python train.py --n_experts=16 --experts_per_token=3 --d_shared_expert=128 --moe_layers=[0, 1, 2, 3, 4, 5, 6, 7, 8, 9, 10, 11, 12, 13] --normalize_top_k=false --vocab_size=21904 --beta1=0.9 --dataset="wikipedia_en"
Below are experts of layer 11 (counted from 0) of a mixture-of-experts language model. Rows are named router (the router's row for the expert), gate (a neuron's input weights, with its number), up (a neuron's input weights, with its number) and show model dimensions 160-239. Each number is 200 + 20 x the weight over its row's rms, rounded and kept within 0 to 999.
After each expert's rows: "mostly gets" lists some tokens that are sent to it at least half of the time. This comes from a sample of Wikipedia text that the model never trained on.

# expert 1
router,206,216,195,189,207,216,187,175,189,196,195,154,182,249,216,213,192,179,202,205,158,186,189,198,217,190,225,202,227,173,153,213,204,166,212,166,178,228,209,189,241,200,160,182,177,176,185,187,191,154,186,193,208,187,198,178,214,190,202,223,170,231,203,191,182,197,186,200,206,225,213,210,225,212,190,183,208,232,199,208
gate0,192,162,212,209,200,181,184,215,233,219,224,221,189,187,220,195,171,171,211,181,194,172,191,178,215,212,221,221,198,181,194,226,192,165,203,254,210,203,181,176,196,198,160,169,169,239,199,204,229,219,189,176,168,197,193,222,174,195,180,202,177,186,194,221,222,182,148,202,197,207,213,213,185,199,199,184,178,213,185,229
up0,203,170,185,193,202,233,248,212,206,208,221,215,196,164,202,199,189,202,194,240,213,213,191,203,186,199,170,169,219,226,201,176,221,220,199,172,194,203,210,192,200,207,179,200,201,215,186,212,224,212,192,199,218,186,227,175,176,204,231,221,211,218,214,227,212,187,243,218,249,185,185,173,218,181,179,202,220,220,199,162
gate1,204,187,214,208,195,186,193,174,161,191,157,175,185,199,179,199,192,215,193,185,187,239,218,219,227,200,205,159,198,196,186,177,200,201,192,217,240,209,221,189,208,217,180,196,202,203,164,211,179,221,212,202,187,169,198,184,231,183,213,201,193,180,205,195,189,229,185,186,182,176,158,225,185,185,194,224,178,221,239,198
up1,202,217,213,176,193,203,198,184,201,209,190,174,212,207,212,191,194,231,196,209,204,195,211,181,164,183,186,249,203,189,194,168,187,187,193,160,182,163,245,238,209,208,156,206,200,187,177,220,219,182,206,201,194,179,165,211,214,207,250,173,189,208,193,216,193,203,241,215,183,226,222,174,214,217,193,219,210,199,219,173
mostly gets: " He", " it", ", which", ", he", " who", " he"

# expert 6
router,208,193,209,177,202,202,197,190,191,219,187,176,210,247,210,185,208,172,188,234,173,224,207,170,226,198,201,198,198,187,167,212,234,179,199,203,176,185,222,212,227,184,199,181,204,196,210,208,231,188,194,166,145,169,189,202,244,182,201,199,187,211,204,189,232,179,169,224,193,197,222,229,200,203,203,168,191,205,200,199
gate0,183,210,202,192,168,229,190,204,223,191,187,205,180,197,201,228,191,193,200,224,184,203,200,222,171,182,216,238,208,187,217,179,214,241,208,163,223,200,198,159,175,194,218,195,194,209,207,161,193,207,201,193,170,184,228,201,192,208,189,187,185,200,195,199,170,187,200,220,198,190,173,195,204,199,208,171,188,237,185,177
up0,190,226,201,223,198,203,167,185,171,219,166,199,205,172,210,200,195,249,166,192,210,199,213,173,180,221,181,229,203,201,204,206,184,195,176,213,185,208,181,194,173,162,215,211,204,189,200,200,202,196,181,121,223,233,232,180,191,200,197,205,210,218,193,196,178,229,216,200,162,200,212,194,203,220,168,194,187,182,227,194
gate1,211,183,206,210,191,184,194,196,216,220,185,199,193,180,205,227,213,187,196,202,194,224,231,219,194,177,206,232,217,197,218,215,187,177,163,203,203,201,191,221,208,172,250,205,195,196,181,206,183,184,171,178,219,229,211,189,140,230,171,184,186,221,162,228,199,172,241,181,204,184,222,223,201,190,205,198,177,197,180,195
up1,208,172,181,224,157,154,228,202,190,225,179,196,206,204,200,186,195,168,207,204,190,196,218,208,190,191,226,226,210,167,227,181,178,204,158,189,214,199,191,205,212,183,133,221,188,228,174,218,180,187,203,198,232,178,187,219,218,205,217,206,207,192,210,212,169,166,184,195,179,215,204,188,226,214,198,186,170,177,214,201
mostly gets: "% | ", " / (", "–", "°N ", "; ", "==See also=="

# expert 4
router,206,204,197,198,185,227,172,217,168,244,189,177,189,245,179,187,228,187,184,207,197,211,227,206,212,209,202,237,191,179,176,202,241,168,217,177,194,230,217,189,203,190,203,190,177,197,184,208,233,209,215,184,167,190,209,195,202,183,179,205,168,220,196,175,205,177,201,192,157,195,220,226,196,187,158,194,192,206,223,213
gate0,236,213,200,192,185,192,223,167,202,246,193,204,202,185,243,225,205,230,217,201,172,194,187,188,157,201,189,212,189,192,165,212,201,176,209,219,178,181,205,216,212,205,195,211,181,177,201,178,189,216,196,199,188,221,201,206,200,179,181,199,187,185,205,166,241,202,182,200,220,198,226,168,157,201,184,171,157,204,194,213
up0,192,173,197,190,197,201,228,213,165,202,186,196,209,212,196,199,187,199,195,170,156,213,184,218,215,161,206,218,233,209,225,175,211,229,222,210,214,187,190,200,218,179,226,192,182,180,164,209,208,158,196,222,237,210,221,194,178,204,206,178,204,185,197,194,205,182,211,190,194,223,229,215,221,181,242,204,230,201,201,213
gate1,174,181,205,198,200,196,217,242,192,194,206,210,167,193,193,199,234,204,198,187,252,189,239,184,186,197,177,195,210,197,184,200,197,187,220,192,206,213,196,196,216,188,198,194,218,193,231,234,203,208,184,211,193,204,183,189,180,207,210,177,187,192,194,173,189,225,205,182,200,185,209,200,209,217,211,174,206,177,193,222
up1,216,225,217,171,169,161,204,203,176,204,205,182,195,215,195,219,228,195,217,183,199,182,201,225,186,183,185,203,207,202,210,223,181,190,223,218,218,209,185,181,195,168,228,165,213,226,216,234,216,210,203,209,216,221,226,215,211,225,214,167,186,219,208,185,153,206,189,209,229,199,181,241,231,200,194,174,193,191,200,218
mostly gets: " (born ", " member of the", " He was", ") is a", ", he was", "Personal information"

# expert 8
router,215,213,184,183,168,215,208,174,194,192,194,187,212,274,206,198,228,186,177,223,194,214,212,209,219,178,209,193,190,189,208,229,206,184,209,203,192,206,242,193,226,213,189,191,193,204,180,212,224,195,212,183,187,200,201,182,211,163,188,207,159,230,215,182,193,189,196,193,195,224,216,225,215,197,175,149,197,215,202,191
gate0,195,185,215,148,189,188,235,159,209,200,191,214,212,203,203,198,203,222,183,190,198,169,181,186,204,161,206,192,206,198,176,212,178,181,205,206,185,211,197,230,172,205,219,211,209,174,204,151,170,172,151,174,176,224,188,195,210,191,185,200,219,233,165,212,193,233,166,213,223,195,201,188,194,210,198,194,253,183,174,203
up0,212,243,145,157,205,212,210,192,234,136,185,158,202,253,200,178,163,212,189,174,196,193,208,208,199,204,207,186,212,226,193,200,197,216,213,221,184,214,235,207,231,205,201,220,176,203,182,185,202,169,225,187,198,186,216,197,228,178,172,216,217,224,210,206,148,201,189,200,244,226,203,212,230,173,202,190,214,199,202,190
gate1,164,212,207,198,168,239,223,214,210,225,214,210,209,193,167,190,170,216,210,221,210,186,207,144,184,177,220,201,216,197,195,178,172,226,192,195,166,169,283,169,196,218,183,213,220,207,196,198,162,172,191,189,181,180,236,212,200,201,211,179,198,182,249,225,213,196,210,222,187,225,166,219,200,253,190,219,179,145,156,205
up1,189,191,206,171,216,184,195,201,211,200,203,170,196,159,184,209,205,180,231,164,180,197,196,206,216,221,204,205,196,192,196,199,227,192,233,223,223,217,171,218,217,219,194,193,175,175,181,189,230,211,198,223,222,237,195,217,196,201,191,211,211,216,209,222,242,217,224,190,192,234,221,172,179,200,230,173,212,198,185,170
mostly gets: " Sal", ", B", " Gu", " Sch", " Mal", " Ar"

# expert 14
router,204,198,193,184,191,228,175,204,183,203,195,179,221,189,225,181,227,183,187,218,189,204,234,190,222,210,224,205,204,182,185,198,228,181,201,187,178,201,226,185,208,216,199,182,187,192,180,201,204,193,221,200,178,169,220,177,235,177,208,211,169,217,228,198,222,179,189,204,189,236,207,222,233,209,193,192,167,229,218,211
gate0,212,195,202,227,186,187,213,216,165,227,224,247,180,203,207,219,209,179,193,215,207,209,230,217,164,216,162,241,184,202,207,180,220,233,165,197,190,214,172,184,183,174,187,181,221,178,178,239,195,224,161,230,201,211,220,229,194,213,210,230,193,197,217,184,194,206,216,171,206,170,234,186,183,167,169,228,215,190,192,208
up0,198,176,153,183,182,190,209,174,238,203,190,182,194,222,179,239,200,214,177,180,179,161,184,207,182,204,249,189,164,227,194,181,201,173,198,235,237,194,177,217,214,205,192,220,194,204,219,171,196,203,218,171,194,186,166,212,193,191,185,194,204,195,169,201,211,220,164,231,200,206,181,203,225,257,229,178,192,203,200,195
gate1,197,178,213,210,215,234,215,214,177,173,185,181,193,207,201,220,162,238,151,201,182,222,174,190,197,206,207,215,177,205,206,184,210,229,174,200,196,224,155,262,176,173,198,209,224,164,184,220,173,179,187,179,212,224,206,205,197,187,191,177,244,223,218,186,177,225,218,244,197,239,200,200,199,249,174,206,202,193,159,204
up1,240,218,230,205,198,159,209,195,191,203,163,198,205,199,228,200,202,192,236,190,205,204,205,219,206,199,237,193,219,186,225,160,209,214,186,200,188,212,188,183,258,214,199,171,189,239,181,216,224,180,204,219,187,205,192,234,223,177,203,252,212,195,181,166,160,193,184,198,206,188,212,222,220,187,169,221,173,182,205,219
mostly gets: " that", " his", " as a", ", a", " its", ", but"

# expert 0
router,201,225,182,194,176,208,190,206,195,216,192,174,218,204,219,173,216,181,181,211,196,212,200,173,205,198,236,203,224,190,188,219,233,192,216,200,186,223,228,204,233,229,176,176,163,191,158,221,202,186,240,192,196,202,216,159,226,177,175,202,182,210,233,177,209,188,183,196,180,212,213,224,231,202,178,181,196,204,217,191
gate0,172,182,228,214,187,229,217,175,199,176,207,175,187,192,205,205,224,175,192,215,189,168,196,232,187,195,228,197,218,217,221,197,168,196,201,193,172,202,172,217,182,132,240,222,244,186,184,191,207,189,205,214,209,206,210,181,213,186,184,186,201,226,206,186,174,249,223,189,155,208,192,193,202,241,205,219,190,235,210,187
up0,175,215,189,177,195,190,245,156,234,214,195,191,181,216,254,217,220,173,217,213,236,165,203,210,180,201,252,202,199,182,204,184,186,204,259,149,220,239,202,209,218,233,188,234,203,210,216,205,198,192,208,175,200,154,173,177,215,206,173,225,202,194,173,199,206,203,180,163,221,191,191,185,187,221,216,191,177,249,219,188
gate1,185,177,185,188,222,204,201,205,191,213,163,207,214,189,207,226,212,210,182,167,179,217,206,229,182,210,211,198,223,177,189,223,193,198,174,217,172,162,190,216,169,200,217,207,197,177,212,217,221,232,181,182,158,209,182,148,224,200,185,180,173,201,181,215,203,171,191,204,190,217,195,173,153,222,215,196,170,228,204,211
up1,213,204,218,194,219,182,195,216,183,227,170,204,224,211,236,196,196,217,217,172,216,200,236,203,225,198,209,188,232,155,191,191,174,205,168,177,219,166,202,209,174,188,192,207,196,160,186,217,226,248,169,172,178,196,180,175,216,214,185,165,217,194,171,186,198,198,180,185,228,221,198,182,194,196,170,187,163,209,200,236
mostly gets: " for", "\".", " by", " in", "es.", "s."

# expert 3
router,235,220,213,181,210,209,217,223,162,215,178,187,219,294,205,192,192,200,170,201,184,199,187,165,197,216,226,202,195,181,184,201,209,193,215,185,174,213,216,190,213,181,198,198,176,192,184,210,197,198,221,195,177,184,218,192,206,191,186,209,192,230,210,184,219,190,169,195,163,204,215,220,219,212,154,191,164,192,241,206
gate0,205,197,194,181,203,197,191,218,203,221,183,184,192,185,207,211,201,185,203,193,179,221,207,211,207,195,204,207,199,219,226,205,209,209,221,226,210,193,183,202,238,247,177,216,208,151,184,241,171,189,215,226,210,197,218,201,251,174,218,196,198,236,186,212,179,238,174,171,152,194,180,200,215,199,182,230,201,199,239,208
up0,198,220,185,205,178,204,216,217,219,199,160,200,192,192,210,193,200,173,169,201,218,229,202,207,191,198,223,176,190,212,206,205,213,197,219,188,227,169,188,192,239,270,151,200,217,166,204,204,168,167,193,198,216,190,218,206,242,198,231,208,174,249,188,218,192,172,160,159,181,232,213,222,214,199,198,195,229,184,216,206
gate1,193,198,227,154,200,205,211,195,173,246,206,179,232,223,189,218,189,215,182,227,186,220,175,210,221,189,185,215,188,159,165,246,214,143,232,166,191,203,201,190,210,232,198,156,189,200,216,192,189,215,205,178,203,190,187,182,212,178,187,187,174,204,191,174,234,170,214,203,203,229,217,203,180,193,187,208,209,234,181,209
up1,214,186,170,215,188,206,199,218,234,190,217,198,176,152,195,187,206,151,224,209,203,183,229,230,189,214,210,173,223,203,231,161,198,240,173,233,209,208,229,197,209,193,204,218,188,213,191,198,218,168,229,206,185,222,208,218,190,211,211,220,230,189,225,226,189,169,207,185,198,176,234,202,201,176,225,166,181,206,190,180
mostly gets: "% | ", " |  | ", " ==", " |  |  |", " |  |", " ==="

# expert 15
router,218,237,187,204,179,196,184,192,174,211,199,176,193,223,204,223,230,194,182,209,187,229,194,153,200,200,234,214,225,183,172,209,242,187,224,192,202,201,227,197,216,204,198,184,175,181,175,230,204,181,201,166,200,206,196,213,214,193,192,219,188,214,226,196,196,201,192,193,176,236,201,218,223,203,171,199,202,201,205,199
gate0,216,209,185,161,201,186,222,182,203,207,222,183,168,192,209,164,182,195,183,238,190,227,210,194,208,147,209,236,206,209,200,243,207,204,234,178,187,206,218,214,184,167,236,214,203,189,185,183,218,190,177,167,186,171,187,189,193,197,204,203,172,186,195,215,192,179,184,193,215,206,222,195,192,194,200,176,165,189,238,194
up0,237,179,174,216,196,198,190,186,242,215,218,184,189,181,206,203,146,192,190,234,184,165,156,207,184,169,197,223,215,187,217,193,216,203,209,213,218,204,200,177,206,167,211,186,227,186,180,213,179,213,191,149,199,204,190,207,198,190,220,146,203,197,196,167,215,219,170,207,198,167,220,169,203,204,225,186,190,210,195,206
gate1,211,192,194,209,170,219,194,177,207,222,190,229,190,196,196,173,182,194,186,183,175,220,222,216,237,201,191,219,211,168,223,201,230,207,209,231,188,191,202,202,207,164,186,175,217,190,206,204,154,163,202,199,200,206,229,221,181,220,182,186,174,204,219,175,182,172,182,158,220,208,211,191,183,228,189,199,185,222,227,200
up1,233,214,165,184,199,199,195,237,234,222,185,202,267,171,213,176,187,179,169,179,223,205,195,194,237,239,191,221,206,181,200,215,233,225,224,206,190,199,167,202,198,177,167,224,193,159,218,239,174,204,212,203,203,203,189,180,182,207,187,209,179,197,205,153,216,219,205,206,201,212,203,181,203,201,218,209,186,195,200,184
mostly gets: "\n", "\" |", " It was", " It is", " by", " from"

# expert 5
router,204,227,188,195,180,224,189,212,174,211,176,195,201,187,214,204,208,184,190,243,198,231,214,186,230,181,222,222,169,175,171,186,187,166,194,153,197,223,204,193,232,198,181,194,172,191,226,213,226,213,230,201,183,170,214,172,227,176,194,230,188,224,201,197,208,189,174,182,179,218,208,212,217,207,181,198,192,216,224,188
gate0,193,250,158,171,149,256,172,201,218,161,197,203,224,196,209,203,186,174,176,221,168,233,231,183,202,202,204,214,219,232,196,211,197,239,198,239,200,169,196,196,180,172,207,179,168,186,230,175,194,188,203,194,177,213,210,205,226,210,226,199,189,198,233,204,195,206,159,185,183,225,199,217,228,221,202,169,222,223,232,171
up0,186,231,176,167,172,212,187,201,241,181,202,219,237,182,220,225,189,185,207,207,167,231,241,201,216,197,220,203,203,176,172,201,199,224,190,237,187,214,184,223,194,173,212,164,193,224,221,170,176,186,204,200,178,223,207,202,194,212,208,227,196,210,228,201,192,201,169,183,203,201,213,233,179,208,218,197,173,192,150,227
gate1,198,211,185,181,218,187,218,170,204,212,213,248,192,196,187,231,228,234,180,190,205,178,220,173,211,172,195,182,193,206,185,186,202,184,183,204,219,212,170,202,215,228,216,182,232,176,213,194,204,223,197,229,214,214,210,241,181,215,208,226,169,201,183,218,211,208,207,206,243,198,256,201,177,211,182,175,195,171,193,216
up1,221,142,193,177,219,189,201,168,245,185,175,195,206,192,173,178,218,196,206,174,218,238,189,209,211,172,196,188,186,212,188,204,189,175,196,197,193,182,219,190,210,237,203,214,197,185,192,196,233,213,217,188,192,177,173,207,232,156,252,206,206,216,159,204,194,193,208,218,188,184,178,190,224,204,205,197,211,193,181,195
mostly gets: "2", "4", "7", "6", "3", "5"

# expert 12
router,210,225,206,177,200,226,192,193,188,216,177,169,189,278,199,212,220,181,194,207,180,209,198,203,218,191,205,172,200,178,199,201,209,175,186,185,183,218,243,195,227,211,186,193,191,219,177,215,212,191,225,179,166,166,214,181,222,185,186,227,183,230,218,183,177,190,192,199,207,212,233,213,220,192,178,190,205,229,219,210
gate0,263,194,216,218,202,211,152,186,172,212,202,217,208,188,236,196,178,213,209,219,208,231,218,231,168,216,213,178,225,185,189,192,186,182,233,211,182,220,190,194,213,190,175,194,214,193,204,236,206,215,193,191,231,188,208,227,181,195,201,193,166,197,220,208,194,223,193,192,178,199,163,203,202,223,217,187,194,206,206,199
up0,203,198,202,195,162,191,205,198,227,172,188,207,189,235,202,193,213,198,209,205,252,187,197,199,198,191,234,207,206,211,179,195,208,215,218,211,202,198,189,236,189,240,247,209,189,194,167,180,202,193,209,184,195,198,205,213,197,201,171,183,197,174,182,206,222,195,218,190,163,165,218,172,160,184,211,190,209,218,216,187
gate1,215,185,191,186,205,162,220,208,180,195,205,214,197,193,220,176,248,211,183,173,190,217,204,197,190,229,198,199,185,217,229,193,190,243,197,207,205,189,184,179,224,184,174,188,211,158,219,225,186,238,203,202,202,205,215,179,218,232,187,217,194,227,225,202,218,179,194,228,189,228,205,193,177,152,188,186,174,169,167,216
up1,189,197,177,191,195,228,162,199,185,246,134,171,188,211,224,210,169,224,219,221,215,210,206,243,187,176,210,171,198,179,195,211,235,187,195,176,158,211,210,219,180,226,224,199,214,221,206,198,221,192,185,197,181,199,161,219,187,217,206,217,175,164,190,246,203,200,198,186,177,168,221,224,210,204,165,214,226,219,196,224
mostly gets: " John", " James", "ville", "berg", " Thomas", " David"

# expert 13
router,194,207,209,199,179,216,176,202,198,243,185,196,199,220,209,196,212,174,172,203,185,221,194,158,221,204,217,232,173,165,179,177,207,184,202,153,188,198,205,207,225,196,177,188,169,192,208,218,218,206,197,194,176,200,213,184,203,163,208,231,172,242,215,178,202,183,195,203,184,211,195,236,219,221,173,171,204,233,204,172
gate0,202,209,249,219,197,187,210,208,165,201,182,211,180,197,215,156,168,212,209,212,197,230,196,181,224,215,216,198,222,174,168,184,187,199,188,200,195,198,188,226,183,212,203,224,210,179,220,226,218,212,223,226,210,193,163,173,207,222,182,257,189,151,216,212,208,209,183,196,212,200,239,218,196,213,224,177,207,211,197,236
up0,193,196,181,219,209,187,192,204,207,212,187,210,214,190,168,159,209,226,172,198,217,181,230,177,202,202,175,211,190,209,193,188,219,211,238,191,206,219,200,192,216,225,240,161,201,204,190,247,235,188,197,227,250,203,200,148,204,205,178,183,182,192,184,209,201,197,201,187,145,188,176,180,212,184,204,212,226,207,182,211
gate1,189,178,194,241,175,167,221,179,206,196,186,184,232,216,195,173,210,203,192,181,211,194,237,225,172,185,196,221,224,171,210,228,244,198,241,203,209,201,198,163,173,215,211,207,184,204,221,188,195,183,220,203,193,188,175,246,207,199,193,221,142,190,200,178,210,191,174,191,196,212,196,227,179,172,199,223,220,222,214,180
up1,185,212,187,247,185,196,221,190,187,182,200,196,213,219,198,207,206,195,205,208,195,175,235,231,185,176,192,176,196,170,176,200,201,201,222,210,202,185,204,198,200,198,212,179,176,199,198,173,201,174,222,200,214,203,192,234,198,180,191,230,195,180,232,218,202,208,157,185,198,229,203,219,178,173,196,217,206,229,215,231
mostly gets: "In ", " In ", " February ", " April ", " ===", " August "

# expert 9
router,227,208,201,179,199,204,200,191,197,212,171,158,181,243,220,182,236,177,184,219,198,217,236,197,227,188,208,201,196,171,178,203,192,179,205,174,190,244,235,204,234,185,178,194,183,176,180,219,220,188,228,208,197,160,173,168,210,177,179,228,167,222,215,197,188,202,189,175,198,206,221,226,220,231,204,191,190,234,212,218
gate0,237,221,226,223,193,182,174,209,242,190,217,167,191,208,224,176,209,184,191,200,196,241,225,213,237,182,171,175,209,196,184,178,233,207,238,196,193,191,185,186,215,177,194,231,216,172,195,202,242,229,202,194,193,224,193,184,209,180,173,251,194,216,209,209,182,203,207,209,187,169,240,223,207,186,214,200,210,189,225,224
up0,161,185,196,210,201,201,190,218,158,198,195,164,191,168,198,228,190,192,191,197,223,165,170,199,195,182,214,196,204,201,213,206,211,164,179,183,204,185,196,194,202,230,203,151,164,226,199,183,175,179,186,194,188,173,206,218,199,177,210,206,248,174,216,174,209,178,176,217,220,184,163,220,218,234,214,220,235,230,200,182
gate1,174,229,185,242,195,180,223,250,211,178,211,239,184,174,190,162,186,188,195,193,236,203,200,196,186,201,188,181,182,200,195,191,209,237,195,201,219,195,179,223,192,212,190,192,210,199,201,203,198,227,179,220,217,218,205,198,202,217,229,168,182,194,193,216,204,191,201,226,213,187,178,170,189,221,209,204,210,183,195,181
up1,211,228,202,280,202,183,193,211,204,190,177,164,202,177,199,234,165,174,236,200,231,152,195,205,168,209,200,198,203,211,239,194,183,202,177,185,197,192,185,201,199,205,226,210,212,209,204,215,209,221,170,200,207,195,199,218,186,199,206,193,202,199,184,179,173,164,187,226,189,183,192,184,172,210,210,223,228,209,219,211
mostly gets: ", he", ", she", " they", ", they", " They", " students"

# expert 10
router,205,246,154,163,193,213,186,183,187,221,151,194,194,244,209,189,250,174,198,233,170,212,209,188,228,166,219,179,201,191,173,199,193,179,215,180,190,221,219,207,223,209,197,205,190,212,175,234,200,184,209,180,181,197,215,168,195,184,195,232,177,182,190,192,216,181,199,172,167,228,225,205,222,211,191,186,185,249,197,200
gate0,227,205,206,178,221,205,176,164,204,201,199,205,172,192,194,194,194,165,206,158,213,211,184,207,186,185,220,197,176,204,195,166,216,218,185,207,182,239,215,220,211,181,161,188,173,213,192,233,208,193,191,190,207,179,234,224,209,193,211,198,201,186,227,202,192,237,202,225,201,250,198,184,188,231,220,205,193,184,184,198
up0,195,173,208,175,244,204,173,238,202,212,185,154,234,233,192,228,195,186,204,187,245,193,199,200,243,145,172,186,223,216,187,196,204,173,181,181,203,192,202,198,203,208,205,227,213,209,185,223,175,200,167,204,165,181,218,218,228,214,225,190,181,173,210,249,221,197,191,211,190,233,238,187,204,191,194,169,192,194,185,195
gate1,188,220,213,228,223,185,212,181,197,200,243,198,166,198,207,214,203,229,170,193,189,190,213,193,174,172,209,212,198,199,187,239,191,180,226,171,215,215,185,168,208,220,227,216,204,207,194,172,209,206,239,197,128,207,202,208,189,199,177,219,217,200,174,201,192,199,166,200,199,213,197,202,182,223,184,250,170,176,175,220
up1,212,180,204,191,192,183,209,206,203,196,187,166,174,223,218,174,198,207,203,195,182,197,217,188,192,230,160,219,204,210,148,214,193,197,211,182,202,217,199,222,218,196,229,196,218,175,200,204,225,182,167,139,173,204,177,189,225,181,227,189,207,196,219,222,209,210,192,214,181,181,196,189,174,202,179,194,200,205,174,204
mostly gets: " \"The", "- \"", " | \"", " \"B", " \"D", " \"M"

# expert 11
router,213,221,188,206,178,229,195,175,177,200,178,188,226,243,202,155,221,187,167,216,190,211,208,163,220,185,227,217,173,207,191,230,218,187,223,182,201,192,246,189,228,201,191,194,185,198,167,211,216,158,221,166,198,172,200,159,197,174,180,250,175,195,194,187,239,198,213,197,178,220,222,206,246,203,173,203,185,220,185,189
gate0,208,206,184,203,181,179,195,191,191,180,239,213,250,206,242,203,210,200,196,232,202,188,218,219,206,193,204,231,192,219,204,197,211,201,222,229,196,175,249,182,210,158,177,176,178,197,191,183,177,218,195,194,196,167,171,184,203,215,166,195,187,219,210,216,185,193,180,204,217,223,223,208,186,191,193,169,196,178,194,203
up0,138,213,214,193,192,226,230,194,228,197,230,182,170,216,146,165,175,183,205,184,237,204,212,189,223,173,192,160,204,223,166,195,212,212,192,188,233,214,200,213,170,195,220,212,231,208,221,177,218,206,211,202,219,207,217,194,205,212,206,207,193,221,222,205,208,213,213,196,245,220,201,214,205,241,175,161,195,227,209,161
gate1,199,213,159,173,177,207,182,193,231,186,169,202,197,185,214,188,172,181,210,161,200,169,226,182,164,230,185,225,227,173,222,224,150,220,225,189,221,178,223,209,211,181,202,189,216,215,235,187,205,217,163,188,216,208,204,194,200,211,200,241,189,217,198,193,204,220,183,188,228,165,170,179,216,203,188,190,232,201,215,229
up1,184,197,191,220,170,209,181,199,183,179,207,188,196,208,215,192,191,172,216,187,151,208,184,178,178,213,177,183,209,180,191,211,196,218,235,211,190,174,181,186,224,170,187,210,188,174,244,221,200,216,215,179,166,201,213,208,180,256,175,209,180,219,209,189,224,189,188,206,198,209,214,191,196,182,174,190,212,235,234,206
mostly gets: "°", "′", " p", " f", " O", " c"

# expert 7
router,218,219,204,181,174,230,182,152,151,220,195,190,206,249,209,168,221,188,167,201,206,199,222,190,219,204,207,208,197,174,179,200,189,205,212,196,172,238,218,190,211,200,207,163,187,202,166,232,240,193,218,199,185,165,211,198,209,182,177,213,190,215,228,170,196,170,201,184,197,207,212,217,217,215,187,194,184,193,214,167
gate0,199,230,241,210,210,177,167,164,194,191,186,209,192,206,217,212,195,196,192,199,177,207,192,224,228,227,213,199,182,200,198,191,218,238,209,204,199,170,217,159,194,197,153,218,207,189,186,216,146,166,193,224,156,178,198,191,202,233,192,204,205,171,198,210,193,179,220,188,219,179,204,191,233,188,181,165,221,186,213,231
up0,221,200,208,206,191,214,173,194,185,185,174,184,219,232,220,222,181,199,199,193,225,186,228,183,179,175,167,243,207,189,201,217,208,168,208,176,207,209,194,193,236,199,216,240,204,193,213,248,212,207,187,183,220,212,243,177,201,208,203,176,187,200,189,189,164,216,202,183,189,176,203,190,206,218,202,222,233,229,224,192
gate1,211,176,185,220,241,206,269,202,198,206,201,191,206,193,210,201,174,201,178,206,206,240,172,163,173,236,177,205,213,249,198,168,199,196,192,201,218,172,180,195,179,206,206,191,193,193,193,212,219,195,167,189,209,219,191,193,193,149,188,208,203,193,167,256,208,207,198,212,182,194,212,168,189,173,199,162,194,183,155,186
up1,209,200,191,179,228,186,187,191,185,248,219,200,191,213,227,199,190,184,192,228,209,208,211,213,213,189,190,211,230,181,161,205,202,198,215,199,191,216,172,210,202,185,205,202,216,215,226,183,231,208,210,208,193,190,203,177,194,183,205,217,186,231,181,247,212,175,186,217,223,206,187,229,185,171,172,186,200,173,179,231
mostly gets: " St", " military", " People's", " st", " Br", " Committee"

# expert 2
router,203,209,208,190,195,215,217,204,193,216,179,192,208,227,228,172,195,206,188,208,205,233,222,174,215,196,203,210,215,183,208,221,231,157,222,171,167,212,219,178,190,234,178,177,190,199,183,195,185,183,181,215,203,186,223,185,191,182,210,195,147,194,201,195,229,165,178,229,211,229,194,211,212,215,197,191,207,209,205,186
gate0,143,213,177,194,211,201,197,177,192,183,221,205,192,191,188,202,187,225,209,183,186,231,187,187,186,191,175,170,199,246,218,174,161,214,252,180,186,227,196,182,184,217,208,233,208,247,204,215,176,213,165,210,203,186,235,223,211,200,209,200,190,167,193,225,216,188,192,197,211,215,187,199,201,202,200,225,251,197,189,203
up0,187,227,239,186,206,217,219,227,156,184,231,178,187,189,194,211,198,201,219,209,226,199,199,193,219,234,208,227,174,198,232,184,153,211,211,246,219,191,176,222,217,203,196,189,200,151,229,205,196,176,183,179,174,179,202,191,225,204,200,242,213,212,202,203,239,181,205,200,172,195,187,214,237,174,206,226,201,205,209,197
gate1,186,219,206,197,197,208,188,187,209,200,226,201,156,195,192,184,184,195,253,204,216,215,203,226,177,179,172,234,173,184,212,218,160,172,198,204,200,193,182,216,181,237,189,176,197,187,200,215,215,246,204,240,200,205,220,190,212,205,195,195,191,195,218,226,191,207,189,209,205,225,194,209,209,212,219,243,252,197,199,187
up1,209,216,196,230,219,195,211,195,235,173,212,218,250,201,200,199,189,194,197,194,169,182,147,189,197,210,216,217,193,173,219,166,158,201,186,196,213,225,214,197,168,176,188,194,190,192,209,207,169,205,209,190,196,212,175,195,228,200,172,208,222,225,210,165,203,200,195,182,185,183,206,187,179,186,212,190,153,170,188,211
mostly gets: " played", " began", " made", " released", " started", " received"